Below are experts of layer 6 (counted from 0) of a mixture-of-experts language model. Rows are named router (the router's row for the expert), gate (a neuron's input weights, with its number), up (a neuron's input weights, with its number), down (a neuron's output weights, with its number) and show model dimensions 0-127. Each number is 500 + 25 x the weight over its row's rms, rounded and kept within 0 to 999. Numbers have three digits each.
Before each expert's rows: "mostly gets" lists some tokens that are sent to it at least half of the time. This comes from a sample of Wikipedia text that the model never trained on.

# expert 100
mostly gets: " sign", " organ", " commun", " Ben", " Art", " artist"
router:502486509500523482540498518524474507543507485518477537527506516502548519487508572542503480528504483476526518465488518530489512468491471455514508494517565513509523560515457550505515503482560495475518529513477484501460492514489504460408512460515472451475493477505505494492510508510506498509531501570531507529510491474539501459496499462511518487464475526498494466525507480493466542506478
gate1:492493549528480497526525522543469485503513466545530497504476501521503478504454519527503545493472506496482501434495503527519501478492476512535502478490486515448507502525566473529557552544522501448507483459477492511500503548497475472496514507479515485479533481462476486520470512483482480493503503562494462469494534571516468457519485448507519498468485492523497527491477482526535513482513
up1:507502505494535512515496455492536519472478499476495524483522539536514492516544514443499536506506491536524537544508483474483463495504519490505481495477517514530481460459493505517422478431489485567510535527511508488509521481486487551502512528511483536508508510473521518482501506479529480536519520490487526506490467438483501514480502527508500510517516515459525496506482510481486529537537
down1:471439503501490479518468447500562516492544483522483487485502503527522472466495494455504490483499505486531437531505511470493517560515459515512517498492546511525478495502484511465475493479494495519488503492497525480517470487499492509458503470493518455504512534513477545429504486524487504454467486532525516538474516494517472476523536495483501518469487537463504502526479504540518480514436
gate2:487505472452491500537507479481519495450494540538550489531504508489556519543496448526474525542513504531495513525501533494489488505472515491509478469531508482478462519469524463501493494514511477475548504529495516444482540505523514479483465460532503501507531502486530514479476500481529544479518495497485452499513505506502446486499491485491505482471476489498495464512507502469485519500473
up2:502511498485486541481482465531555444477470472533458528505485534418468497517492475497501495507542503423507462498529534502464537519490503531544479526542473473493487523488511462524465494505515519448506482505499508545465484521478502523497474489479455516471498534539490508517489529525521475481489500516520507520517474511498500518498481511538472511546518503508509481530454486474480464504492
down2:483502509460483491480498501477519544478502522521459481462463463486490501503492476472489472514533524553548521533472499476511469494498495496460525449528431469524517475486477466510532513531516557494543499481528480479548528493529529530466493500528490533547472517533476450464493510465484499490498518484521520531481484509494495509520452512487463489493506491544507514525507501513483505460533
gate3:459512476516453524523499509467472461504496484474511546557489500495540489506466504491520458488528491557519482460497491499540567483472462464493461532524517487552480499484476547513458535517511510519507492473506454486461498527518512483530507484510495467478552524459519498513518510471449487503467505513468526491494501509546499476493545481508467472511510489522477493491546563467524530428497
up3:485469493481483521491499512494442498513531462481517517511519517509505502475476514464501514506530509511490456498537462453508512513463512440489502533491501507517516514511531551460487541501513462502491517486478463497500471495521497496514537474502468516545545478479534485527488499531494458493471555528507487442497544517535472535500507493488484471520497457471453432504498498520507482539512
down3:500507458480537510537511515518524481547510482516491489491488541438489518458523520515512425481515477460519506529461453529513468491486504534530511503520468487508523492496531453467526494506534503479531484483494486488498479533500539524492548492514501490525547472538517501498480530456488519515470499488502507515510531471489537504472482548479533513518470531495504481514504489499482517478479
gate4:529520504537510448472497498533504509480471522505522496506468523512556451501503522492518522479482500507458510484518475554522493475468495479503526498512484487527490480503468484483519480506515510503505470502497524512537489483479511464523506452544489473494523535523515522531452521549481516486516481505507492526479496541500489498496508493487520498516524526524463530489535508504499522517498
up4:492501446507529514490499492569466554521525534490502470488525461538498495472486507505486477521472549469449512498489480522504515465497494474473505491473499489495459485541489485509499495515477519489490515523483507491522499547525514525513517493505519509460499476520491521495467510505505480472498483495520472513456511483475485522477507524495495504488550486500487524476475470484525536544563
down4:509453491498519518501511503478491502496525476509490490498504542527478525487528518490468537489490484488496486515500525511481470509501528506482505500474510543508494521486473466508496476505515483498507517536494457487527472510545540461497486494497522509519504492495471475478547537511560522542577481474529462484486487543523515514445488491499530480510497555484514464487534527525464535497446
gate5:499510528507495528488480510468490516515473534453488509453517490492517536470506452510493479506486486516477484477545506530516483446461510537475501485515496501503467517470475519499487484463486488454488493487507501514530482511466514524460526498470476518567515531491472512454496483496503490578484503518514478495461494525540486484468517499501499497484489536520449477534509542501518498478486
up5:492509496531483502553491479541501490524500490465486480517475504505421473530485509527531549507524504540537502517501490470553512491472510527500498546458455525479468484486503497514517542495460489524477513495516499422476471471530473529519516477549520502477518450512495512504495515505501447475529472512534513508547473499505494495518514544525502476453525458521513540530475495528507476510485
down5:485467492514539502463444482478519511492511488523493523508537491499520449505506473469464578540503513517487493522560495500468519522537493485525468526478535506507479531500489474490565498509522493484509526539492505543482477510551478514493491534505449491506519553505546474506524496496480525541469517524530465489478519483473535567475515486491493471493479487540519485529510519494485536481504
gate6:465500447493503494511510507547469495508506526510543475475530529458521500511493491529515455458463489509521451471521513483516485504464511460450513525511487559457478483550530555502486475519524462493550533473470487494500524500459586517469469496469517516464466524506511549458498529484512451502479500509509470524489490533488518511498503497508524545504551475502538474510514503496502498498479
up6:511489487484543512512514508533518502504483468461509512528520457499520511520523501500486480504528535468504517501490513522511480479437494471490513501493530512468542544480540478546521513479509493488543516480528463473475516459508507506490503473480474482481455475468525556464500459476519481496518480507505491467488514473489511490475538491500514477487466491503522499531521445487489486505508
down6:532532501463550496517447486498486454471513490489510491523509482478505493486503497518532538502537469493516483474457481498508485503534532522490513507531499476501500498502520466489499490465483530481463538527478489517482462471509470499488550465499488486522517525510502498478519508479467522480501494510498490462513514480463508497480494506529474497503483464530459522588485515452505480539528
gate7:473518487492530459499528496518478558509499486507506485502499512544498498439492529491464472487454520500479462469524510457467493517502478479505506487548531484523450524498485512466520501526513528454510472456499527478521507497510501462514517487486501480465529509485512496486521561518480482558468512467473517518475512457454519494489450481507472506495512525490458475544464470473530539510509
up7:468453505518513502540530479498495514523466480469535503504484563551498461407465544513523512510455455494479487550476529485445502498482453463532478518532494485490462506529502465468509487556473508502509520483477517485499503492514473485495508499492543466476531540483504542490478539541472489513487501477498501477478501453495487471532492473469509525485480514478487496477511481486496493462503
down7:516487493524489478520518446479535514512522491494474506496485497464450549526486492475482533557555491501446467504465521495474534527463502533483476500516516519487505485495477534475479546521520530539508496492500535510478520475554478477528488506521504497520489495522528471506465538513511512499510501478457541460526500487513498469516521507480519535523504536455513522486502517509501474469484
gate8:489480496526519564513537498497520457501473488503495510535492511501481505487504525473503488498486489498493490491444530500557536510529498513518528520511517491507491508487500544468511504475497497512513517505489484472473489496506492502454507529478464481489501454543498519490448542509507509487484509496494485539470516564506488485450520426505493508502513523455509492481465480506520518546464
up8:512494549503471504514523529528470533479526486527496484524528487529502531493509518489496504537491498464523466492501458465445468484526442504515522542523481480511516476513517504517501475482481498521517507519479487497491457484428506560493494522502491491473532500468539493482496511489514506525458481506488478542527524538555494487500533499529521500495514528481536515550510489514496530495513
down8:462511509550503475532499491493520528468533480482503465476511522533520537518479475495522511523497502522529528549448491488436543516515528464507514527504473490480502464474534509503501466535493528504514477498505519454505457476516487480504485461467501537484540504485480524528496488508504529484506523526457509469501518555433529478482515493493495519501554469494513462485470454495460502469520
gate9:493470549501494485514555511487529495494530529461501474468474431487493483571496513497463526450514499538443524469526474506491464523501496491486507468524502516438517507545499514505501486467515508455514557499436524485518472499496497465511451531529440508526509551521497483542481501507496525494501485500481489515488508540465531531476490515536484516525512504473462547497508506465497516519470
up9:522484443508463501497527533480512483463459514513478523534570521516482529458501488516474492516509513492494506501522529461518496505479539511504493502502504509474517495480484508470493505501525500540520517506526492514500535508501526520503503467458526498478512512507514508475502497477484477433508507538530511482551537487518491485533520512507564476465524511525516497491490491518533486536491
down9:498501530504524497528505500509496539482495505490481534505519518524473458502516516493502493522499487485518484501485477527513517522518512464456513462451476563498510504500515526517462491452514497480439512482418495517497498530479519469513530495500509488508513567540485479482485539501468494494493493503552519491515479505513512462498490519550545470491512518514489504495544520470504510507509
gate10:430536471502530479529505484508505544492487510500524478485495523506548487522501488490509486551485465466521476502486506448476512475497479497507481493462497545517452469480474507471554527526499536484459521500525470461518496473480496505517553463523546491468470524502475527531512486531478498494503462500502534522515534517538519473511535501507468489543486497510527510534504502460440509518466
up10:501447503464475518488513512533514505464461523513501471552496534502521490462508516520510476512508545541496535480489524536503519552539447491512512468468489501516456529482467530534503536486513490493495503487507459485497474485495489521559473494502520488486521490503493509521507475529505509551483470520449505491489452523519500482504530462475519484522513503552510546529497507513483517482491
down10:466514486505496477513438482454587516528534467489517536480458473514531465529513509532511484470497519520500532507493530530502491510512470515475568507518479458476513502523478485474470544499503508518498524479567497467461530522470504488490498534498499503484503481482475514512507515516473459497504497531481480486520500535501450493474464523484490451489497545529503448459512526497504538502461
gate11:488489497512495506468498512478461480533460480500457490458515497474470488492488521489499489504482539501494514539484522507445481502501541484520495504502488525508486522513470504551532498495491460511492479525489489479458507537480484497487523508482497535493513497475519528498506473469494480481544497531505527477490525520488532518482471449522492502538508505476460541510522535479450504504553
up11:507566520516535501493585502501511492535446520495483485478478481476507470466502534496537493517507524493537518525481456515468510483470504529490437543509499493497537499516461526499464493504520459518483508522474476471468482469485536498488497485506511501495522518501518493495479508493509490543501519513496510524545517545473488537486492521497495473487460532490526504488513468502468509452503
down11:474519487500472536462483523488459519517465509509448459468522522533505471501510496510500514514481498482489501518478481479531525548508495497498483487489518496548512505521496522449473504462486524507506499476492482510497539529491507551468498476478476512472492499469475503514467528514530530467489518502502495487535498473521532497506520480487512486540487510515507460541514509479487493516523
gate12:526499502495499476501506444490501498511524507529495475494485537519501482476502501529478486519533527433492533476505481502501534488546561532534498504513485498514471515483504513475480487491532563494496545481430543479547475494512542524488508502517480514496459512458487531538495487536541467447520503493467511516511442466530488507506503464497470487494495470483458511491499493474503516461505
up12:485463476488501490507531508497479522478483501505491554517489541488540500548504501451500439498499509511497485506523487438498510477455458517512504487518481512502494493545540511519492565507479538489494511488476486504477502511483484490476491472485466482504503517513480499506514510503476519472537521482477437492505505482539524519530519480485507500524537543481525493520504500493532500475514
down12:485510482509496486464502532548504501527528439514481508511520498519471535516476498497514535500513447504481486450504486526513483499519487474541551498469498494550492500539476514487507522505531462481552496526449502479494546468552499494479496474501472484525542546508506553510481502496524485499498488488481466520528484501480495478484488482517487513506478506518520515514491529467470448537489
gate13:520487543543518473495499474488493437501504489493530498516492500444490507495511510531487525511528470503517508541513519492525519483473505506513490509498570525536503484504505562523508466531522493453511488489504502478466482523511508501450483454513479495508522505525474512543525494530477479460509499519501510517507549489489521555515478471518501472543456510483509473465510521516498455490468
up13:510515551537512479505499502487468482497469487475489505478480490464514505505539453509458507480524462479478497499466517523537504532499499527532466476533487497505499494521531571480514471496504494489541511508503508438520484507456514535501532493482485508509461524515519524479528508493514480495502495505502548505510559484501502507529468537501492490487511542469486499521508513494537500464460
down13:542487478524493487492515507505501490478454517474519512511553520475496475521515489488506527435516557480492530489509450517506544486527467485558522473525466501499441497473497553482466484454535526503511497523491544517474492520513527468521466473503524492488516447498494474513553523483464492519497555497479505528496523523506480514551490516508496497521501495481498529488521482536477510504506
gate14:459474503507507503482483513518472531483501486516507535456518513476451491478528548471475514481508446517578550489498513486549496477482536471526503498553492540500487496489500494492440465518464496508559513493499518512485472523517507458487534477478498504507537482483493452498492521488543505533467490510527490457530484472488493491484484491490503484498501494509481542537517524477469513491486
up14:518513499496528504547431482447526483550484453492504484488536473508513493518500479528490511521469487495453497510516468466580495486481475491533515500506488523449519484463466517527478512510484511497458518502482555523473516503464474509503492494502525498516447479430500515454504505534510474555461498453500479509492491490543497529487530494497488541485487501486518516507550483499520473486441
down14:515498476461477471530496473512496474498568506546482498488558519479504522527532566523514496515496555478518523478472510467494484534497489463530440500545523479480523516504478519484497507512516472518463493573497489476518475462519515513507500503522470488490495455471462492462483548485509483500487502493510481536533505444490510536459498483480541516503462489497483504478533528508472515485470
gate15:513499511496503493508459499498505511468544508456498450558477501498507496487469467496472508486526549498548517494561565487477481465512514536515468514496532492508504532503502521501554494488500484489500525500483497482501547520527515506416531498495502436480506513505448451500515509481538471555513509508517523533488514511468544472549527532506528527481499471488471500458491542459485471540497
up15:500516498529542479500485520490472514500504537518492476465515486497513480492464472511489558481515527490525503514467507492469587475498524511534488528492523524525517520524491495517513493449497473499476501491511534511488502481485514479518480436485482548517479504486541490480477487527489448494480507504503518536485484489506512462503510481535499464523497543478478504526508496502502520533495
down15:562520495507539499517482471521516477487463525467477501520469497551482455512466523481512482508511514522458504509504478521481486498500553486439492476533544503499506513474495487497489510521479487502525493491485533504487509486501502508481493514483474499512448535473507451490474505474506494507493497526488506494488510501483476529484484479501450518525531511480475474489491505480559518502495
gate16:503495455512499531496550507476473504496497529467471492497472533527462535508461504522498460492468461512535501531494503521508443462474466510521460548518526504525519509504445484499494516494515492531552500492506512477498522507500510488502468504506508484500487532497482485482502492485508498458529475515508492478476482514477531485475480516496501503531500466526422498484479517560462520528479
up16:502546479477521466472496521560547477498517467521485544506473535536541495418519532478504549532509508507486504491514478506547528512494519534525516504487539472466486485480527536478500515508512486453472486479496457520492472479478451487496504457475523485524539495504495494506506507462522498512497508467476497570472496468463499510519490488501463508523496526502513532492510466469494458455483
down16:484529492551490498485475501542500490519502488467544504510504482483483525505484488478505533499467508467511511497500507469518503476517518515543511501476467487447472457490544507521531461503509491467434481470506500530475502496494489535470505518549505479505495458506492519476514469529554501538506513469522511470509480495536521511499491484490522497469494522483461544500547543493535489457530
gate17:523529479504549508511514449529488504507466496503540469477550517503522509526511514562508525483522489457505506468509526516490548473543476472496510504479549507509460457494510526483515505490480521519455501523543499472490510564488495530470481496475494513523507516480465497498506491532474508522497518525494503538485499508471525467533479473446483483520502490531542530497516493488513466494506
up17:471501504506493533501485529504508500449494544487494514468489539467484535471549475482535490533469507497546524512494493488545496528489528534484488490472473485557492525482506509528497452497503497518543526484488566503506503467494506501536490491492510462503440440506517491480473527501521478463479476470528513506484451477493489511513518526456449487501445499495500466513481525495516538522519
down17:486498492484473524491510481454516501537519501481541490488501515534485541501504513524522493530465513474545479567518510501528499493488497511535501506473504525454520537493483463503507492505487514472470508488500538478529520491519546522527510496490499488495475459519482452465473502500525476517522511511509468515524535463506438520505512521528477505452543494544464512477510526476496515509512
gate18:513497471524515459486474513447491556502524516520489506513532532525500473506541544505522508482486519547526483476467506473485530499479435510504491505514506523508503480526475505503491452478504510508516502526512526540459511535471494508491492516490514487473455478492490504486488506483517497503503480461489486535507483530513522509489521482499505442501449481521480496492528456487484486486502
up18:505561478515500478497524485526505539495505473496493487502529445553514521492517457475501487515518501481506487510489448509454501510476473491497466518546499464498463533530512486502509535524539473467492519548512549514498508481498462504509525526460505520509500490509507507500543521531457507524473529483491497505477509464477499472485478450499449460450494478464493530526487509474561508528535
down18:472488507494512492461498471488494485481544477478472537476505467525539497536506491506516528495525450450518508499453486502454485486505493465485504493496515478487537507530530509496472518520504553547500515469522494528498527465504494495538453475520530510481487498530485469505548465460492506486497470532516480477473493474518534535528502514533517517533506517504536492475532509531566486441544
gate19:486506524498519461468504495473495531552543482489499475524538503483493452538483513523490486547468520539462541468503486486523494510474512531494562518483498522556507499510505493516475470557474550486484461537510504500491526479498505500448485506449461485483452514501499469532485524466492514520535530467532505440472530517524492474484514549495488484448541470500493474498549518538515548532500
up19:511480464517469489522507502542518488481492477500514503521541533496492468466512448520441479513531501500486493533464513475441538531523561534442510499500513539526494493489526514518524507463506517532472510516525482484485460523532521487496463511511504474508504495500517498502487503511547494526503523475462526551498484467474521511543489509498520522493465536491495500468512491523485488515448
down19:555515498511527531495525497513463505516493502507469504481527489507452526513485520526472513528476522533552535517471522501522503515537545509497549497487532523490499495508491512506481505476503478523513514458484518480530509500503527503519477525495496502510503514505543492579484468504538484505502473508481493482466487514479498489541538466483508484513466472518512509506519457550521516495486
gate20:526458482480559508517507506503517517489493487534492503508529536446566497509514486511505482486487501496514477509511476491491489506531512512512494512461495490512534525457506473491528493514437512466476521469533506527508469506520508468487515507509464505447508522526495476533525518435479529510528518510450468515536483475496539495483518447498523547485507520536483495531507542542455501502449
up20:527501491516509461492503518565521505483522503499477501500494497502521522527460499497463463460479480493512500505561477525486479470506511496563477498498503479507454497494501504524528482471465501480519478483523546512507474490521523478524506518451504526511502499550505485523510576464528478529535464513430480488518513514545514488475512508492464532497479509496496479492495523514474466517499
down20:494529503488529505489506497488521530534467502492505482538452488503494494475464501465540487542507523473492506494519476486506495475532515476488494507558507537525503536470451509483537490476478527508497534485539561465487471532533505501513517486472491526513497490467498556512475501556544530527468475428511447484506498514487515482509551479508488495516503498482454513479560496489484446475493
gate21:431470515527492486518479496493521508530481518495535497512531492460550487454498518485505487457544519518475479494490516487481475502503482463506489522472552453467546487545521491483490487490512531454503497493509485496493521504494557518482518529532528521523516519474494532510495520524471521521480496501472544487461518475509449499509506504491512466459451459502499485489482507506488503525525
up21:501458506535503488539489517482511497521500473476487542526525496491457534539574488480505515520499527558514488488486471470490506487506520536485508521500491513502480504481480466444517482492474505496478485477486566521509545555497477517522520516460480519498504515479490478510479499484538459495497498530516475517517537585473510485485519547537469502520537500525490553536487486452513495476508
down21:475495509503508480478514489506505484521472507518486514509479482504473514515523499475516437542502471476537494527460474501517502476474534489470496519464463491466492526500517542528528440504526515485505520535503486511525529547446480529479446512476507470482523470465513487469468525453518490471507517541484477515535505516472479479480516442522526463529533495514531515469467483487490499454514
gate22:506506482460491491530468499487512529504478488502540480522560527533459557489473476532492505481531504527501505495485460481495503502506471481497478485500529498464504515513496543527543493518464575515510507525508507479472511519504486511481559461493458536511544476516506474524452497484499493494495513502473484522526546563498484474457507489470508448484505447512466482482484501474514533520546
up22:526477453501569484498500508535504527536487475513500501542509535532512508482494509527534491506526461517554477476496461515515488535520515477506479478485508447513529462499452472485482487481471523547462501506513509505543485470455485516483519495530504502496450525503554506521529465460529475503466444460504490481536491515483514486516501479463494496518502526500512483487498514461518490498521
down22:478503549523534492511492497470508507508514497491487484510541472486519475530491506467505481521499491538506517503465467521501473504476501484517480473520500518463490494497476460527498515486468497534533503491465521476538519543459450511460473508525517491483561482480570537506520530494525527515533468536455491489486471493520511480482437504509492496512496494494455503556519506508532535502474
gate23:557480496474501478507493500532468497591505450483457480496485480554522519450500502501489539529489457470517492491465541491505513484483438462503464500529520501516486510528496491486483500483522473513478521521479551519467477504508477477469506481480507505484446523503493552518505512545516494528535506508493520481490492513503555502520495451452516475494505470467505510577521498531501498545459
up23:522466495487496460554514456510481530507522509445494510493496514499497524510499537506504457491540520477473507451495500537495485491500482517580481525496519543502539541480438556503524484470459517498462538529478469492462480519535485506464538513503510467493474547485497449482497499490504514532528501568520492549507452484485497474500506527518520496483520499493502448454532500499517507498531
down23:501494505495467523500503442459554483473492547503470556518485539462518478481503515490500514513509483558471494531502513452514485480503509536500476445516524498584522531503520485569493497538503467470491496478495500491477500484482485516548461538514503546486528502513476469488512464478494537491472494493471540478487515521501488499515483479505513472488517494485541494492494477528471468508518
gate24:464479495501474475493524503494494523479548512512476489536481521478506517552489473479522493486489514515515495487494441522491518496530486503508485480533547499465523513492465480511474547511505491507493536481536505503541494471535500469429504505516531546487492487498475513438503539527498489514529457509506514530469493442546500478489497463486587504481478494451507456472521479496491506494540
up24:528464501519475483476491473518467513468506511515484488493476497496524529509491486523518484480490512512555457538484478517530485557509492484493523496520521507503496500484528504545507553530497473477508519496502520516561488462569456509465497492527490506451486506477480476503532505523500550512528486513534481547522501481516513552499497491514537478506484478449528485516508488459487471409485
down24:446486526489522434480492505515526525521517519485493479492522490510486471486472500470519523461553456507443504496533508476530472500485511486510515490503479479488503509492492494519462470491517490558489512485515487505538429504508500483514502498521493518537544477484496482470476479513506470457533502494498495489510477482476489455486553553495470515536491516499498515494461523485524497513511
gate25:473541457469473501516509474523509479560507497539486485475497480475499474436473497521506486518516481504473545483501504547489508492502484482472483526456520520505515538505519504518513479471496540539504525476532484523490534509469481470458503493503523491472517522520483496490465478428496500484435444529470481476481524476519468517497487501482495535465537483478496519457529433483474480493485
up25:507511492515502546494499488515521499475528495502498487517493473513474512466481509494483489514520461494519478499503506485472515475506522488494515529520538460544519523541484514490518452520495473518502495475489482447473517489516532527531459527443523515462471507525525465513550487503453508464513492502490509517492504520521538518487486459517488453476494521523546445445483524510470526467473
down25:460507505567488530500469537445529500470478536495520500485497495556470542495510527482505413501495480511495511456445521512506477506510481468510497468516491534513488478499520509512522520462472507521458448524503487497535488495540473496529463489488507505483520536495541521478508458529502486503519459545525532513500476499549487522559522507513440493542497510506470523486521460475521511537498
gate26:488539507500482461495501529479499472505478451527467512530512489489485510463561498516441475508486507503496499487526501501525510489493490453535483463478522520473536513502499555504502500496476517523457504506491472505510470512473505453506533462512493522504515476509497476486503538539492550542544471525491527436500495524479459527502474522482501513499466499520473497495527488507518505485477
up26:488489532534480510510520509501498526497532496509499534487478535518513480514467514508513476487516529501505523493512494477480555502531545484487466490494456451507487506473538463513524425491499519496500496499511472496533561439505526523535511503497457521463484517507522489484518522475514474520500494465477472480482520464433475489534555512494521553508510502468504529503491525561455472490508
down26:479476507531496519478517521496478507480503529528511472534489508547490514516503515442503473485507500468462501528473516542502488490480482543470481472524521464477502504487510538514500505506485501472491516469508516482465522515487454493486541517508527467526483505533552498512503503466534496499481505520531499541505578521489537490524530477480533486519470509577485497527476549511472495474523
gate27:516522511504479484522504521505466518497511462491535450498526526495493482498490508492512538534535502532526467539474424513554520519514419518494509516501505494516477515505476462487471533515488494489491534511533506491504450474494463530514518492503513482527488528465537515507486485483506515486513474515524459490515507486475452533460540513475492528513471495500514499534494492529534459560499
up27:455455527519510474507513567478534524474481470510504529482495534482469460501542481490554511525504492503484532442536481472495518466506505479461486458503479506481506501479508555515473498484457485508500521519511492502506536529499515437476480527489503525494495494487524499534534478548524510518514547532475460489539483487524491468537478513552485484493491515517504528453483500486494491446516
down27:459479509522528526489485522512540513500504516483493464512502497491481511512465477499483504491475557509532504480521503522500519489470448493455486552475524495490505482569495495487481484525477498494529486516492534513523507505513470556531491503497487498516414475535533483500545477475502523535533506462506500509505552537539533458493457557478486527512476474497537500474489458488486459519516
gate28:440503521468494510484474471508458495473466474523451486481515450535528501503463519514523507484506501492514461485525486520502524509503516511489489519528547549553536506504487453503507479529537506521534508516522460473534446494510560500523480501489501486511512482469519495474502458534497520465539497483522517520450515491495497478499506508492452503452513519466489519462513468482483504532476
up28:497549480468457476486500509515498463495500498477541512521465530457472477497507507507476500501533496519480505494499572487477456522491497493539490479509514473553474473471523512504508486519480507521484515487423536546475523459526451485503483537506516526503474504484464535513515509474521476503516462523478540480540534487453502467465484516525520473514501487538468484515471503457511475497497
down28:543515470558494537456460485529520483482532502508472494497478519476454492536531484462507477487500498521518500559502471480492496503538519576530503496506482501515482488485500467542541450522513484513498551480505525474493456471502508493546519537502485531490423495506499498498534524518482475520491457593484536517527492531500497443495514488512510443506493479517501545527472488476478474530478
gate29:495492497545536497485545493513478513473491523441485487489491481511480515509476504529495522493534512443519465508514482500454492483499519485509485450532536470511495451508559496500480521506508519478473524506490506467465529442482530496523490508499455453445523541538474488464452519462509541513507495522507526499498481511523491501440486468500491445484492491494532502490490512514528483486541
up29:490491498467458496465517505478508517486467493504537513480525499474502482507509545523524498472429514525513552441515491533476533576510521534510457492534514495548514552465513483493491524521459506489514487474501473478533518490500466511507522506470452495540508503502511525529495483521513512466504474473514495470524517471536570507494491527521530486485499509471506496466502478510468536567515
down29:532437501522506533511518484507469517497529525496489525539520490526453472486493465522479488485498518509493515478556492488491556490483458550499508483509487481516538449547452503461551489495478508469484476564495456489496467488494522478475464481498556494477475496529489488490533451495491511441512529480492491464511473514489511500500480513529515454519496478524546522534503540477492487486525
gate30:513516488523480514517512459483522517489524508483489501524532519495504488500552491481510520501527476472511513478489497436537489501511529501456512502528504493520512514521491519547469462516556488528485514467496523504507493529520488471496527535512469495514500472500546515487484511463528528490495535513437453477511489514504533466484482536520496504537519507533477477495493475560460474526527
up30:495534471529458526518505510472489525483510525487494498508479492472493525466495494487485492475488513555520524500428514503504513503543468464482474484498521510518513484480511537511485515482462482465483492509483511479502523491500479476494483526536505473480497518516507476480483469525506504512428497518436505498477505513485522494515524509499524519488550497467498512513552517496545486515497
down30:459486478476517552496473480516528501485503513545527531522450533482487529464529469473506485505525476540503500535509457471468476491524445519469510499499490562493494525515481497522438529502477479478496527491535544507525511521552488471473543483537511455507503511464478516486492548482505518466488493474463501480470535523491499498518509516507523496517530470508440487509484503502515492475548
gate31:473516502561535475527551539486510523511515469515527501520508500485505514587521486505549522513481537521522474445524485504476485461464489530552531475492500484492499542504454504484519455487517502518517519493570491496514507531504501479508467459498437511526480470482448505538503480518540477473478482532503537515498473481474492508500489527491526524495495517477512514516491516513465459504527
up31:487518502534503467512496524515469509491488475533482517485447469547525501546521478515489508474461515546502466467483509513496471483491524531493504510487473529492523516499502489548468493493518448488497473521496521524478530454487444466504477515521510504523540475479493496500474512533507515483518536501483525491521515495468498480441482479498528506482509554553542504465508477499473486504543
down31:524532460486505481498503528522561474503453463506502504495486479495477518544535502481475482534460487525471511535517525554468465541483521504450520495491504471539504498464499538489524511492508527503537485504517504508483509487517476543522497446523541500478489500529491518447547484523497494507452527534489549503494514441461498512456487520501501529494498505522477494468526512486490505492490
gate32:522511479505495515534504461521534503460497512509498490501492467460493523543504485503474450510492488469493465499501512501478536539487484512536519434516498470515465492528522462522511538460511471508502524519512493546506487499509516518473572493461535514492497493529509545495479506499524480528511476472539488463490504510489499479483500499511491503482503511483495456468470500551485529501471
up32:491527500519516464497537514451505528490471476544573518480515528518478507483457492464438486484508497479489532486497521556507486494472441537508490453492487488520517500539501524542520500489489473505481477528521553487477513507535493518506506488493484461523521513539500440515509547515480481454493471480492521539479496528542530474506518492506469541520450428514487487478503507481483471518515
down32:527511452431485529453510520479494506460526498513530505471494484500472517478431496500527499491512486486505494531483448507449493542492455486525531495520495471466506518494475501524536460476568460478534494514487518467498507468479453542504457518478471485480514509478489510517504523510498499527528505490525508495492521480512464480514505539503539499483488506480473527514506461506520453499494
gate33:461504498532487506499532512485486474496508499501466525491517469516496513500487434540475524489493499500521481502502527472458541494518440457465547497485474481507525516496518466460484488547490439513510511491513544476513490466517501468519515478541544542502481506508499471469471475487496507522489504528523474518530494495520486523528485519532530483492520482464515488459586521509446534492512
up33:502448502493523466495473510519491523489521517510504484492517495482529477528486539487482522480526522504524455560516513523505504488484513508485512519478459480498511512496547496493498460568498473507520514545535501461508483454496520467469504487527488512545486503507486517503489474507506489537438515502515466523529489496496513472504520546506489459456501457515497508507511514477464520486495
down33:526509535493455501507522496482531506509449496490486517461477517482477495431480524468495522491496483500483499455514494511538506522483540510517485462501515559472473478515519460526488483511490517457535507524504491514473494453551518514527465501508490480509510495480481508502472480477518558467490516522499507488514516512461516496544512523483486464453490523518478455494507462480534505529520
gate34:518505459496504472493499498473480495505501511493494506487520503534525446500495515463495477490582506497455445495514496532506469500535516503482506508504455464485510541486488506506535508504530494490490550467488524472478518522470527513447483481483498471527477495482509509503506479513510561460520528512527528452512526491539520512508484475508525548544483483460495459469514494509441514485513
up34:494527503492531510517506500555487485507475545512462476508513515503499482493498487494494444487454481476508508487547486466511483531432510498552528450536461543472521510492495516482515508494501490511530490495467497489511449476477526524549506519530507517488487495481504471487450497503492470463489461508473457518507498544509491498464521486482501507508500493509453527491521505478519500497492
down34:489505507500548491475521456526528512507486540506560532473488490526525446506497535477489488491488442471483469453512475467501457494512530481511488500490485523461475496513497566487524510538491484493513510508443468516474521495432506521514493510497481529514490518488519471476510526505538480463489525498490508491494522462483501461530490539503498504510508496485447518477509519538432522484476
gate35:498518474462441506480483535491510462494498511478495501471479516513489439465512484469502460467517506486499457491483501506486504489525512507524511474469521468534457500529497484525476507491469535459475523546450474491476533541483504511463537505488469529486493510467497497480493517519504533484507483510517463515511475495443479450553483548502506493506457478471472488478520477485511466452485
up35:475503471443526508481485529512479556435505518463484482462481496487487512475548481492493500477502496481521480530514518511498495498504487526544500513444524534492451483503506485510508480510503490508461481524462465530485595542495559518493522496520521466471520486485454471493515525520503503498484494491511500468528496507485468492480497514489514518469477513475482510546528499469510522492503
down35:455505528509540514501504514509502513477494485474522501478457471515485467497484442495534438526519505478514521475487458480496533505501487503506458517461534526527487470492451482517542504511511466552465503496483479464478520521522482521508521506528499543491492515476471523555465480460453505488529503507460523496481509478460469509494446438512541517493489536511456507509502518497518506526467
gate36:482522475516497489515477515491515512472521544506480538531469517484484572497527503484469473538536535497532486494524512510539518526496489510551454522503480498508447523503473478500482507529562528492475529520462499523530522475487508503485513492480548492484486504471475509486477470527464547498466503486511508570489553520456476504529433482452535503484498511544498519529525534554533494534510
up36:470497507481473460518495512508552528484525536493524534499498519536502493484483484495473492535529521512525489528512498472500467531511478515530488522521513541463484500539458488537485485495494500543500484477505506506530507516461459518466506505517526492485512512497444504496467497524493470467514509465467480575461553497476530514541513451455505500489501505509479490518486513502517526534474
down36:534535492491508486462493459526492515462502483486506496505517515513480556466472527442539520505478506484513490548507538513484475476487472498509459503511479510492485477482470482490513525520549495532501532540531525477521543509466469500494521525493530508523495518475513469508508447483491487498535504494484509527524502455517498529532498496485480496504484514506512534512505518473474499519477